{"num_hidden_layers": 9, "hidden_size": 192, "n_experts": 160, "experts_per_token": 4, "d_expert": 64, "d_shared_expert": 0, "hidden_act": "swiglu", "moe_layers": [0, 1, 2, 3, 4, 5, 6, 7, 8], "router_score": "softmax", "normalize_top_k": false, "routed_scale": 16.6, "balance_loss": 0.00228, "balance_bias": false, "router_z_loss": 0.0001, "init_std_router": 0.0242, "lr_router": 0.000551, "num_attention_heads": 12, "num_key_value_heads": 3, "head_dim": 32, "vocab_size": 16384, "norm": "rmsnorm", "norm_place": "pre", "norm_eps": 1e-06, "positions": "rope", "rope_theta": 10000.0, "rope_fraction": 0.25, "qk_norm": true, "attn_scale": 0.177, "tie_word_embeddings": false, "parallel_block": false, "init": "normal", "init_std_qkv": 0.0325, "init_std_o": 0.023, "init_std_up": 0.0325, "init_std_down": 0.0, "optimizer": "soap_variant", "learning_rate": 0.00392, "beta1": 0.95, "beta2": 0.95, "weight_decay": 0.019, "lr_head": 0.00874, "warmup_steps": 85, "schedule": "wsd", "decay_fraction": 0.901, "decay_shape": "pow", "final_lr_fraction": 0.0, "batch_tokens": 32768, "max_seq_len": 1024, "doc_mask": true, "z_loss": 1e-05, "train_tokens": 332400000, "max_steps": 10145, "dataset": "wikipedia_en"}
Below are experts of layer 6 (counted from 0) of a mixture-of-experts language model. Rows are named router (the router's row for the expert), down (a neuron's output weights, with its number) and show model dimensions 0-191. Each number is 128 + 32 x the weight over its row's rms, rounded and kept within 0 to 255. Numbers have three digits each.
After each expert's rows: "raises" lists some tokens whose logits its average output raises strongly, later layers aside. This comes from a sample of Wikipedia text that the model never trained on.

# expert 37
router:130149115124105073147129089120094091147158153149092105183100149110124146129161128106090127092170166150114129101126155107137129151151141105135189156123143113140094142144092164123121103114160117132044071151110097195155149163110141147154092150121140122133077144150128127096150177077083157053129137100052132102152123125059121109137072120135180103089109131088143141069165084176159162093178102107107114233136069096141106113138131213104118111162098153147192134148158084122095178076105122164193154092118092097125081116110066131150151208153148112138127117158118155165077111108109139112
down0:142118100117121167122137108072175168126146152122128144125153124125091072093152114087123113157122138149183125112103072151164153074131110077165133175095096098171089096149141138107133163098100158166128070100167117162038135092132144142125101091043088075098135146104119161156104144101124121155188149148162170134135129067141130120108145110172161187104145135108151110133099110154098167136110207140124101156087047125131128142089127120149161177112092181179090157183142167077125143101144111127101147169122157178151166158129159146120080069100085152122151182193076176109154104103130133199
down1:117108122152098158114116095137151112101097128138175119126131171123093089095102137124077108126069095106099089079094121159144112109117090108107127165120155122093163204082115150153131180090133134127081164163155098119188096094103092155107159148156144128091157153131102132208106131181186131085158139152113149089063204132093122175112099126037152113135115129112114109101175087124155137219085101105082096169149177116154103176059152130161179148132142060100082169106145088095159086153145105169113155103177106151142120122092105161138078077114129122130101116071141099135088168100148119116
down2:139125154091117107121163148101067182177104095100094105122111144138116127127126082148137159154099146114160108130132109107114124098166100169111115071095084168164175124078178177026144150115132123132176121110172133141102091184162140118117098078181179127156130081124127119157109105158148128102188165186219144199111184124152173162087151124117129133150126126169103208178105115131130165110191160136109076162127196084112132134163123062088159124078193113107100154126095117115104060152111134124110095160103073149134153116113149102081106118138121093136153139127131090130082139185119116120
down3:158127087117119175123166173063095169109137183121100122134125160152157174112095201099157087143126141070089121168138085106127166105062123123096074151213095177137103148088134157117105144146160196119152164067132127072122167119088095107154124138138136200125173119172094121167132136114131117110123140131104085167116130112133134176159111171164178160112186143179093077090103081088181157110100149127175138172069113117174145125118104154182095099138142160139104114140103121125141125137133126166109123087172150107096101119098184120122124106139102201166142133077118104123182118087172194175
down4:126076089121159171146128139097118118104131129142163149152153124133148119122110148127128106107152126135146228146130098152085146144185137102149158125177090100084102142102117154085167139184168098056111119159087138158115163134156102133107170167098127131099075133124139142065142115134107080159072190112128147174107089136135165175190071069139117080062085117107105105198178147119146103119087112173168140116148130123159104157162081129144137085190078091129160115143072055106147088084157156130087121112141135145110152105136139086194177155143075153111142066104109095083189090124156140115
down5:140083173087108130189124109087079105155166133161132111167097108113161086120173129152135124115146131166066128158081156126187133155148101077127144121161134067131169138141127088119105111086135120143096036153166131101143144104123065101183124094143093148078127207151098124139088119135116117106136150119132161110129127125120143187091111151126160093107201163107179119134159158154065102105123091179128118136137106079094129100157148151108107095141099106152135138076181132164042170098159123158109175030157123137125109130123096159169092120088187098170086128184063147142107123080085142147
down6:152110137053081133087165072122154079129077110163198138112100090110104134101159086144116125119222147082110040125127126117109111141069095155107125088114172159154153165153185132116144148082119082146131135170111129181131138154143134124106123114121114117137117150109110140117102139122104135206116117139120134156179130097163115173085132080107139142077155168145202135149110169162084127235170105168116115120171156155156128110108148118076091150090088129188104125200115150141170110157143128110134151122132085137202094087102153140187085131175168076123105171143099162140113128165101140133
raises: "e ", "-", "es", "es ", "e", "en"

# expert 43
router:124124152123136117110119107150085087162100125108210094148127153110156129110105130169087099119152176134152133116103114142180111152154138127140173109155147130157129115159115113076134055141186043163116098109103077128134067186124171163076104152141131174208133109079087126127131112114103140097146120122145134140147117179094071121128137095181123142115102199161152163112119100163180196130145170118135088165165134133106131097141146141114151157131114158214153132142091101138117161039125139135128128088144118092130098095120113107156178149179128096071093038136175107164107064130082108060
down0:111115160159101160121181098091126172129128152158112129140111152171117140137082143104082139095142127097110084093116162128109139107152174164121181168113143114142164179143053130127147105141162149136125068132156131101222136142140121155144109113145137146118098125134083136145164145193143106171164099132163164200182107150099163139110079129128078059179110138145139136116146127156073132089153136101116177188099149145166111173149152107121096135120083164230070125163162115097131056140125141119108113185075122157141067169191123114148123113090123161083095195143091106105065126097099126190
down1:081106177090136156117129177089156127123095119165099113157181116178078148186086135181113107144166127112127184139114145140130176118147094142138167168148073102148135160103131067075193066126162120142068140103123155085167125097164140136126163129098066128104185107066097174139161080097091145150118184146156103100140034139093109121123172093129137146086135210069138102087137137148119131123151096120139133126137080069111096084153062095087086092113162163090130131121129203142154114123107124140162117128199121101186144127092145117127130130104132149112125112148122039128158125114122098132
down2:127066105117111106152127117127153124173163128179089170176119172118111186140113185146100089084153192089135096124078081121198134110107120119136163131180142153175118133142103090097182097118152094129125132043170108164171163104140138206075139205113221121101121151100155112122120083168122079136117130153146136155174157126130073118126111130105122118124145114131123119123100114155193111158190158107154151144153094153132140091109166135085114201130118107110138153065171170108125074127115072124189114115101166126133143149131098186148125104128135122162047127154103121136135137174111157054
down3:115101061102163121148094132082125162145096125122141109157136156145148142160112152113106122192160179161124119132108126122155173149112112103095132134098143119064152095139143165077155102148108169147184089118087144093083141126153150057142115157142103144148191174170149139156141182129091179105089143149139196101111098106160156140146120011130116171127125118127104142103080141080092107098073113176088081144113144113121104145106124148133158099123212135089130159171162158122108122108154112155087129146095158195076169204140159117067123139132114099188147126157089110122062114121221125126
down4:114186148156090108120146161101095124166123131136150137201126086130088161160131131115104151107077149134095128069098147165098115084131156086120170120104120122204176165159092123106152131109158150155105160116152143124146104088138085147087113034153140099150068110160125146138095168118136103131106130198159118118113125095095168161107128058149084184134126143119194181131108114147083099133145117093102224255180143147107154081133116124096111149116117153138080129083150156153125171130094112159085101148111096136130148127159146114099086127179122136106126096117120165069127171156094132124
down5:108120164098178082125152154076119137148132097112178071118123102156130095073174107095100155091077130133128126109160137142154118107102165139131148105089116147154166136172139107170200104144151147144140090127132116111129127141074079120206128147180172147195138071136182133121151142092128137089088084066088152140151100103041151122044071095149157179109092118120139088149126137143141055129134184156153125087118144107134074116148171102129159145114110170118164156136156136135161121151111078095135141162195134168152124167201055169073121116168106192124099115124159105133114160134154092140
down6:139105163118140130143179135112189134147143183152052086169133144156128140093102121173162177127130114084149083125153109109076158074149157152114165095189160090110136079084107161084165107141126122164115190126137127120173144183146165116174190091139144089121111110150116137062131122125123138090128166160118171188125149077089138121136145162106060133158177060140055166141132087026169103153123148144122145176181113115098098137143060129096194115151127104024102140078120080107095134103122118110125145137158138163080148118130164130148151121118137123116130158105097098113145155121173125117
raises: "(", "in ", "of ", "to ", "at ", "that "

# expert 15
router:157113115124153116144073115085076052153171154144114071135098162122109114108143105236110131116160159079140102101097181062109114178157148083122161099096114167154142116128108146103131113125152094099086082186149123146160086170107134121122118126156164139149117117120097152099147197129107118113119120137101170160105133135154134142146149076137171081059097130127147114110161138141110123047168124125142104158140131118113127121144142117164207137193125114166128112128153098090099169055085143119167185095121112129133123054153072109120144140172099133138121092076171105160136092048054067100
down2:168117086122134102105137099126162163153157125128145145061194126109115118146208108059100127172133163166086117140076156155121101138099150086087070140126165124140125144040136106094129176096103145180089169103148072124179124092074118119190154106121138146148107123090155126125142107150190136137128089112159128195082117131116152109160091098181145134163163169156142110159161153127153151113092129153143070005153146165126139093118127084127129178117090153103145117128134147120115115137165163156108167146136198112117096172094126120180116132101124095156088193146130150178134155185059132144
down3:068110155110115141168153166129146182089105136156183101120125162122101190100147117160146131175135174133109182163136108133157130189085170093134159133047149126172185137100142155129174119153095075153136114180127129097116142190149112051122179103108137179143117133094107112164186096166179072125098138133139140163134118145138076084119147185096095167176142109122129144108117128126081095125110149119131092000139152152136125214145137188093154095090154135126125140132104126048135089144129172087174105137082135078065142127081139169153104145126109102131119120115136106114126133096140144115
down4:114163120193111163109164045158147183173148086141136141102108158159098161153092058071080125173126165092168130130102169215101114092148114139132126102100128167111149135101099095147041083108098146116111156118122179111115151165068105164068143137117118166109116184136164137164123132075143082139091171091079178149148101111116142222108172117095115103165111100126175076141109094150088141120116114144127063124144127207164119090109130114131062127113140131095130127154111123163172170102145103092128148146120131115119165170134101040130119151140175119162101126151116143084149140130089123114
down5:064147135149120159173161128127123157154143047139136090190065176108108176159115151144132159088123175102136149105084108136184100099140134141145125047138107114184093148126178138111212163150120176123107178117102131136064148102133105128123188135129145148092089135106077122123148094104066067134112157197170145101109188129135161146147086098099114136169136132073136118137110089200124105125180116093039130133140182124121091125137096122109050119078131107064145103113103168130134159144090116196079114093136118100101155147145114151151105192103125103137135130126129084126119119142156158091
down6:120131190203160105141073118061172131151155177104129133129096147137217101076114118131132127169180142111198079086069123147124204132170184089126191109164086165161125130188116120112112135094115090131074100046158112170142128158118175142146143154138174091150121111138159144177120137161131135130121161107057108131113131166107081150143199161100153088083153153145139129159175167161130112100123118109156157130133110164096122156139102103131170180140106109166111088113192138151059142101129071109151106122120130098163144093135137155151133098131096114130125106092155142154108158095065081093
down7:147154146109096142148185062149146103146158149146064149151079146111138156138113162138124161038120145161124123104191082138115073115083103142124189124101098082154151090225156138101118070113116155077170109117129147119197065149119101083070099115102119089161134106112094105084104134147159093143125139140121151116154086073111102085138170135136059114110078192092133180141094105152115102102121122150139114213144131145092095095073131150116168132140107126103145047132147142109107138081117119151077165126083099105080157102149174104127084155137112142170193124148135145130146136151119080104
down8:110141130160118070165131144082098080096125125135061164096090081092133105170084148153164146138153166144132102151182142147144162100157112098090144152079127104143082083142149139178064096130075057084121128095117169117080133114128111124174080135118140154132105118105130131114180120109044097118188125111121141123169146160147152112136101113134101154139146132145146132196114174061110145106167123128108145075177094099190177108123112113175153174156119126118093077078159154119110094172125129169138148157088076127084130048088124203074115124133086208139111146130100110152157156136190107100
raises: "the ", "an ", "a ", "its ", "his ", "their "

# expert 34
router:112172136095112110067111108122100131183160106151153081172103082120114196077090102188104161024144126129088102120091159126118088137099197111114158151171112154133106109147067150100173096125132119107079107176145121187138140145115113096112077117115181179118080105118078079048163146115075105120118109137131153074080171136121151106117129099173175105111104142094146125103127126146117118121138140070122120157138123114129106093138136133133214096145077176136161102175106089115068160124095154143158148072186123125178120122172113054118110126132117094106145105141202115118106141094140171108
down0:128143094125102132116167153141122107097112077107163159140121137179162139169113125112085109060115136174090186161168143111156085102149103157172088094120123103108129163129159189163117148186068167148151089130109107193170106136086165113107125136101145166080101132111103111166120147109178142142159081095140164126171181083083162142124124123153139181172138186144119109140138115095129113178086122085104124116124173144155097142102089123139118119069107148101170121092058100152123093197105180126168179080136077193151094179149095192164146179120150154119147060144142124161056126083165105141
down1:176161143129142127120143163140134124172137118171112077199151126137131127108104102122181126097113142110130076130127169138210128093078111130127139146160142133126110172078171149088131123199201094116121162112162123104115164130155146138114153134144167146104118058086166117071095152135059133097089125123125140093147177124140087129148105147102119140175101108097128098076014074097083097054136202103218124094183140136135127155162157076132128155144187138146179104092097098154093083128147143091092120155113133100121116156129140100140087139151132098189087131141118115136049152137118129159
down2:180128136137083098161158144147132120128112140145147155105153111082151153136138104154190116155141151111155184187111139085054123118140157128121141088159174097149118169123131188162106139122105100136156142191148082121175108101126183134132059150080129137172063126110090195171163177116121072178088110108147126082161178130113162083103122141074095139130153135180195116134128113083135088172184099181171144123085091119146151108108115095133159108126165117110105125125093111173081092147144146065138080137170111157179111073092111092137168174111159141190068122082086105092102108119159083123
down3:114112141072142102094124085186110136137093151129152121079144159118138126155136174147121121101112103193148143114105141129147105072172170118124064150102094086088146107203076131067222141155118102137109108155143207131100159090140181115094162154131122180126160118149094156137140139114156162148181054151107131200163097143150148181189120132099109129141150073152158124137126110132104089138130114093138136100100137121086110114094115145149179135155120121082120133183161097115142101071151132128140075032117174111107160139168121094066163173128177119126174148054117183159125126152113122175
down4:114135180118077131110189142179100113095166153138105091130141131152103092112100184159129119120102135093174180104095125153116035134156141132080158090104125101111143175042146160113127110145129116157168158107148182151104078136094128105178156138167140158095138111136079114184100180078151144066077161244178124070126125056129097146142084157169110145122119127151162115140133129160165130130141161147140168145120111151083149094119122078140190127175133160131097093124124159119121169108123129142137199168061075111111133140085106145120075122176141139111153128106117146091075104141161149171
down5:104102095128124114139083113184155118150095153155170121089118123122115110079117118171230129112084109090127124125089117092118093162102125052176135128124150046157120156076062125160119168143126134168117125111190117158098093134068118092162158056175131113099086116099149017119072151113102159139086138163153090126142066093173087129120129127117124098152152078156074130148174157149106111125099112117157175160135111111074114084127151096084159113121059075128111104152136105093101150162123143133108162134104110105159162132129149149124036096146098148106126154129133121120114097149105191083
down6:144082108140134150168155165166117118162121133137105158096138086105166141182123121069141185150118097140182115121142156102139130126127115183079166150153145138174107062102086124142168128108163175155129178087119132087113096218096159180181165175158074147093155094152113127167129116072088133109156176183113053071099146126110122135117095099160098116137062127098103176159102140112115084166118150120077112138141141135121164104122147098190158148100126122040103117110097145112094142101049149107090175164143113102147156088145122126087123139130140167120121096059070168126084111172083137105
raises: "the ", "a ", "one ", "an ", "also ", "set "

# expert 10
router:157106160074112097115121152146067142158144097144148092169099140086112148112128147111090173091142189083119127074121093127158113172111165115170167146143141110170105145163121131096163106129153090128095099132096143140187153147087157182156113108157137105165059120127128129139135179128016166128102155119050200096080165145100133126115116126100136146095126185127206156093208121172118171102136127113069122169168099109123105102163160171125143161212091159161126123120109159128109158117132105168151143072120097149133144140153086094152124198168108079125082112125144151174120068118109114116
down2:108189115110129116141146110151132150156184110117132096189126118129088055060131083140121173099130132162116167156140157082093140139149084120137189160127102104126070101124121137185136147109127112120151117110204085065117063124123114149149076119108093158111088121119106086123148145137087167085125094119121147142080132167119115146123106098255076156168122115104151112094119123080156129120089155104119133107159128153110095107127161112115113079163116162146144146205156115191102140091080093065162071098089115134144115094112152144163141169110149081132160135147136079147122129061125208175
down3:123112136081113107138126151124137193179154122142047117101108130147109079068096068145174150075119155059148120131098122147100154118144099136157180111121113104138120128111057093106106131146188127164085105164145138098134178114116084092147072145115140123120150093147079081112109079124102132179142112129086148172118170151092168188093109163171122162107143185137125056187164143164056094153126152072131154156129133095178120112131131038083166133152141078107111104148141158120073122117147122172167114126090079180164118186159100143116118131170127086140080148086172130168097128153091118125
down4:058115125199157130058171116149092152173158084112156121084104116146092142163165076076136045124141084121117146099068113132107102114140128097156191223189104145112164179145114153126091076135127100146097133152144060125114120138157128051127141128086127136120116060144157088148132195139083142156156101116160169101101157142136145125163143129168162112096183149121123147183154125152130158128112122087158188127107153138124179140143109073136134101148099098199193118093089099147120158139127097150153144149164131102161143129089083158152179123111126095147080073160157152123148177130120097099
down5:152100084125209136152145067169190160113132164153127144175144055066176121193142064149088150123063167109147138154189095131106184105099169075139162100129114105140123083122138120075110122187165134106119092096097122137127130147154136112126128136086136130120124158168093075140138114124143139127121121114125141148138126042095079118129212103125153115080173135101160127126071177166141148104100161092125111138123100208122134123115089138029129175082136117131118143154183127127114095158121109118109094121188132124125103151153130144117156141143122101232129174155117160097144082171141120105
down6:172119121099124139114136080042177103146109052134080133150107101068141137100117072130144127104104190140209172120112135175144065132123197176107132133151110124108144100145164155109070097117140052128119130111063102095170163132151092128120123129121139106090127165129163152121186152128109167134097135077150142175084061116121100186111108152134101129130113128135112075108081199165095075145166201108126121173112135092118138105143083137150152151119198128118137123124134107141136126124171120062161117094197191150161122158148114067105112118165153112161156149160106147125084095133066131149
down7:116109116113082129165166138100122163151139132137100102156167157121125122075123178090113102113118122160114117180124121068107124110114124177139179158061115079196144135140179097150110123130096112113124092149093094081084110140071108101045106112066160149213123103079098059158102130115155103192132080133114149125129129175160157135163134130159124170135140160131159137136097107145151084115127182171144105173201170117173121167163124122184135146156173096111091115096148123080158065128107080104121145153097177116108155077123087097153097166107092150134173163116064107194156171111179149135
down8:126067133109136094169147137104117122124151137075164117100090103084116097100098148118122094049180160123157151161099135071132054087124108058109131128127148186138117115113143053196144146157199108118118136128085148171121161192132135127119066137112114225096082097126098127153153136101157086152116126103133145165099094102121130162106167119112091121128046144115169204118060109177100133099131122157125148061059048104123107125150130162125116149148103155124095139110138131210153174136116135087126147071096108105171107101128142157093119155168122153142146130158131123124120138099172143082
raises: "ć", "ğ", "ș", "Government", "ț", "ş"

# expert 27
router:169127144124106152089079124085076144162200131140126131249073128076135135099116143127113082094110168057091121090142167131068125196147154110148167148139140142124141111136075154102136120146143110147125071119154103137131110152155133149121107141179141116107044053104106120104150147115045094082130090099107197094106114138104111109159106099104138117108103166124200145054165155127116135116133113123090140213148139082115108156137154170155131103201120116140162046087137130124112145104106123159159144070153090134116128105127106101123115179144140064116126151142146146161177098150113126123
down0:104123087140141144129136147138123039185129148167103133113146096143103145168162112163152134039173153128098119122121110117109173152112108129133148134120160140092072115182140102136131083113176153119147122151151110112116116127113173159225128153154103123101088084085110113090152125128129147131098106096099106072084128159080111127077105132071176130121154145093139098168086169120149075112186121116159110107136129070128110141179150097117124140117123046105185027124100164149135184174179134140144171136118064055163077145142153144135173155077100093091116111113170067083139152103148137094
down1:077155074108166098125093096160176093180089149117132085178097097138144114136147112115186163073118103085163144168140147093128132075125140149145166180122143130133099160065060123140126114053131138105167116106091148163132068132081148118038108099098121135198070095130087113117148116124095105069134154099089088130108105132156133140123188157109172073190166129108135132188145089135158132083086171135124100156102112131148149129123171066143168107131139088200130141143149137132079087047119132117101177117110166141150103145170127112114155122137118158129101134116134124106134098085145178042
down2:115110194147112095137118120143105143189123105037147155119145153099066154123149114130167152081158124138125140187160081164118172067116120146076111143057088091157101142056135141067175132122115175098072142078131109129090132155165145094113135157061146161089193111144122113093118075081117150147112161167140124176120104095103155209175135114094116113150118131145076159161111089121179106159135144155169142154154117148101113056119115150116199136084137125142097110151058161119100132133136069163117076146120086130088114126126162062146106062090101126149119108128148107107099128112086151119
down3:121093182135105135096151105052131164156134092122099077079083134060155106108149048162174128107100163128140193128086156114145117202199190119098119105113165148142112134165143079123144110149087090137148092094138115113159102119128181079101073158132082130139105116084163119100148157142108140165115127153126078134087104182154157161105096151109134073168145124152129092167139166185078106127158136167137150131167113147143151115191138163114109148111129140130169109159172135149112193073124171121135149077161101176118091088119153078206056147131180083142096073134135112156107104137113153112
down4:086087205138124142140115112145158128112109137136163091130110155137171160062094130120127145192137159107175080113146116189144156157125125111098145148076168098106115120176166122078123054114056071112117089148158090133066154140149148095111145105173118122147125123147141072181185175161113051118165153168120095141105182112154076113096122148149114094182179083109074098083126164156142082102156159130076125074109187146154157101137114174144122125127148178193154128122204116112154120088119123111138139192138150162086111089088127131168124127141158146117178163155097100171121180157121131130
down5:154029105063163113161106122132112153130163128142102110122159082106080111142083100144102188127151103128108162088131105179151093099160131095143104128145081137134119186129159157118119153086143107126110126148142101106079169103105142120132131122106132141157148117099078196171191143125074104139165209166124108106112132108136148145172154111116196124074143137197184162117158217130142165116131138141136159109154090151132191129151057100067103128167091147097083148098076162183130161122143132156110105165171134119107166105177093162126119106162090071162155063119158146177135132146165116173
down6:150072151167103203108153098096108189139040146131149176097184105113153127154082141135141080076053199116104170147092094126110130124184092142109143142148127131168165150115073113100132092113123100162127160151133086097063168105080115123143179089139097132137146133154150134106114121108163110120146062143174141128083177115111173128062117083127172084133100143155090119100161110113131076156179134130203119143067145134113138147169089147113169091136145123105109066091113102145092127143140137163164189137103124102106135066188107121087145110065147125098074170128152115124122132120131188149
raises: "ish", ", ", "-", ") ", "head", "ish "

# expert 58
router:130188112112145045123133091135082104131119121125176125182065174093093154148138125166087142098081146108102113106145114131090112170136102105094226149142103136145131205144103145089153092185137133103166085127142127167153126169108094167139142173147185109158144153084109129112158153134074160132163146179144152111164150210069130111070121092126170074131096140139177106120185157178197157090133101098082133234165095111102135111115153115115141110139104103114160108159117148077125147136121160184108171134146136127090126101150101120094121135118092097106090126146196120116125096068111116119
down0:110137087116151125114090082100145066138156165142143114099109158142078157116149190136123161172145080136123061152105124132163140144145051092097130097120103113119104202167076131133139154125071121113178149095187148126134106103139120123156160132136102129145108106101150099107147085139105104052110132142115165164159115107056168154143168067043094122161102121174124143188136213108110176165100119153136124145145136175134167123087109110160110132115081202100148110123129118169155160128155162102110201092088061138095105131126107164157118112155136099086163109110183159071160155149093064151
down1:126174141188139159125077130111174148121144092126071108143112128134106110185156098116145050121126087160151072142122106140121194112180180088177136179076152166158168106099183135119140135093151092166123168117120172119123111142134180100122105079032140164090114148125147140158152171136161079104135158121096130150146133059135127137089123166135104116170149049147151118089176101090094146149151084128111075079172131168128118119142088181134122164175078102059172175138144136084115118123119167141155141151135120130097055122132095158140045153068162124122138158106122167140176123096121134142
down2:138129145088156177109114124134152104108119166117096146132152114115175178055121134121130140111197181130106149091089129102093136148165067099125145113100046154150129142071140151129133179127095096147142166158145181114140110160087080156130183136133110178103133144088153078130131120054170100125109110069126120126158189132100111233149124104153104131090119081195096157125087089090102146076151178156162095175130088121116116201147166086166165125156101155128104089102070127172113144077119141117059118117120133136162127103163144112119099087160141148069153134090106113171094179124123135181
down3:164066132126138119067157124150124136097122135146173172139125132071138145155117118102136143110084117143178179160143140132128144142255077111163196079156153135168100075095159165080104137133155087105092096141132163168124132190125141116107107120152137184130160213153094128194134102102096113118187140103112101153173139106101067128197139146092169111166103152123155128150155151095152100082120132183107125158128122116153097103090133136085137161061109172121091140139133126184149097116096096108123162130147130142105094138155138138114076080091168117094170083149099146123057065107124164141
down4:128111146112155104180193156152111081160135115084115099161089113093087181161110119088093198104086100109151167112138186116100128120141186149126150159125142100140145133106103132180122102143074145114133136123153101109147092165180181097084117098136171086081129089130111109108149145081129177108080134101145149159096158136105119174136213120074142137162143196108116105158139156093117117130130107094145199205112119114101142063096166135177143129118159115081127107101109138120114092088061145057159158126156105087110144119091123163137159093173102199122092130084141125099132085063178171073
down5:116140070134130087175173105182132193101115160117114129129155107063065137148143174062123113141086123180157130104112133160143153106108152117122153180121131089137064111149112136096128182145196135135137082095138133103107131126202093123162204166131124093126144135134122132114182124121129114105136123139116157098061102178103190118161112121144122097118111168093118084127149144099099085127107173126116077142116124133082196124210126177108140131141088208129117185113132174103114129088090082086163146119075111138221167168119103133150141131137128080109163164104147156075122162137072093075
down6:139132090055134134145087132198105074167144152061110114113109153110129124178157127171178089132131144120109134096129080096089111145143126045162140150151114108176102131135126163086112064101134137161097112113131087137129077095100094089144109144102129160149189123081131126108118196108139145154120111151082106176088118124118085132101085125164162119100115133108162106119141199139134100076190067131104147090133105125073107150138098101131103055154137137106078171199090110187128148093141118130109086099118143197057078147174115141094182107173181106115135142136145108113045157149110162115
raises: "as", "arm", "ad", "ari", "ass", "ary"

# expert 148
router:150170142113142115094061104111098081197147148114153097151133097139123116090135125224121084099139146124157112139150109064088108130125180103144163121131126179148088129130106157078165084148183116144123095123124092177145108165108156155133134148129177146159110063104063121106159165070096124092146126159124124057065176110094123104065145138147162125093088143122151097059166146157149106073130150143172091159148106096097065133162139107123220145166082185149150121128112128103082169085096099105176161118153086115084090123119112092089144162114086115104115106126174126140126093093073152136
down0:123115065083108155158091152135053136101105137131068113012120105083153105150149113131129130142130132105166135162185133124163156120120165127073115112191148147151072131071046162147113124135112100138085137149169111132151142105126138105145105145168130107147150103124126104150141136085097114096077101156150113169112106126114155148145066132156093093077127121165148084138116156120159124051148149148163104066125152106094192115112175200184134150183144116105090110114077137069141151148164139128104151152136055178136157124115089171153134091148095182148160156094106087108121130181196105085
down1:162106143217112093069076138075152127133116166186144132031181106150063144130127093122120154225122120112099142121119145138103136163174081134102113171129096122073128140150118133104113114159143117075113152113116155147106116144139149109136144132154154127082106132131140151152128099157180138181111170160168210141113057130165138174104127171124133122068136083155103090091090159179161108203169154136127121059140122089157133100113090116095061118119143152138149117118135132115146079147181114165216177139116116089122135170122136143117197087137110165121138120127109129084140170061120132129
down2:102168099171108119111160174098159163082156170129087103088104122093110155143101090108092130124145112099140101121130146083126122123088104106095122094135203118174094132177189099138146126155107106139147106227116125098135105166125096084134183202155118065087152123134058082182135118138108091148144092119116065170123089131191151164153132142140193118105117097132141116056098119119127192125127127140097146176138137130173158144107143085147164089171165155158153140060156113096034129123091105089124094166136157102145118087147130102187121179126141127100127159100178170193121092136126102125
down3:132119121123150190181195132095125119144121094150075136160144072113139145163127091157117066135122082113146181153141103099117128121128114148108133121147129136041176056079183109090127166110124158113155124062155126087183079171131151098152099101150144098120101166129169083123129099146111114149124140106164126107143155076065095097126095115143094243157076154127144144076138098083195148138104128129147145083078076126155112101149105118074090145106074065097133050135089117128115137101132173150091144078144108096117081173103111128111107138132114091179113149120159127113132120106106180182
down4:147075115079144120117135107183104119140137100069130134223116152143180155136130122111114090099167135141153135154163102144096121098097144184140060174092111212172060121136129124128151146127118123092153100101116134155121104081108133123144150082118149154186133151119137128053147114167096105117155153132116115130116153105166148074129132142099175140166172196149183183141147148129133148089123123133058052143116102127150107132081153106097081100043101142080148143161178101160111151121152117160078095108157131099129142185144024150117147171100161191129142156154129114143178077096096130123
down5:111085123127119168096125080059173139114147154115169182085141124181069145106134164133123148193104093179184157111164200157108103140111110128133081143082159125154040154149168106121065101151100154113105116127144116109136055082156158116175115135148134167110103117167117201153147138080131171097095090146116127165159135144097129103144159107109149126150083109179136064136145132114135184130191120101137118094102052068111139125095130139114142151084128099089066110103163123152109149101119119129127142172139201154116133085090104141129081074154121111104100150103135174173128171171054092132
down6:118081092142146101112169119063127079170119156127149149130148102077120131124149173107110108106096172111094101144164147127118122120126116072132128106059084126099098138219096123166178109153120129097100146164118149111156106151184138081122116143070132188155192078152118123104092153116153173082111175211158114071082131044145164153119113143157126125144109180161158094152115125124137135155098159113067163251094138130108113122128138118153152119122124160078171139105120211106119147121098166129136121100137110158102096113136133094054140147151129126179119154126106075177136129157150063131
raises: "to ", "and ", "in ", "at ", "as ", "by "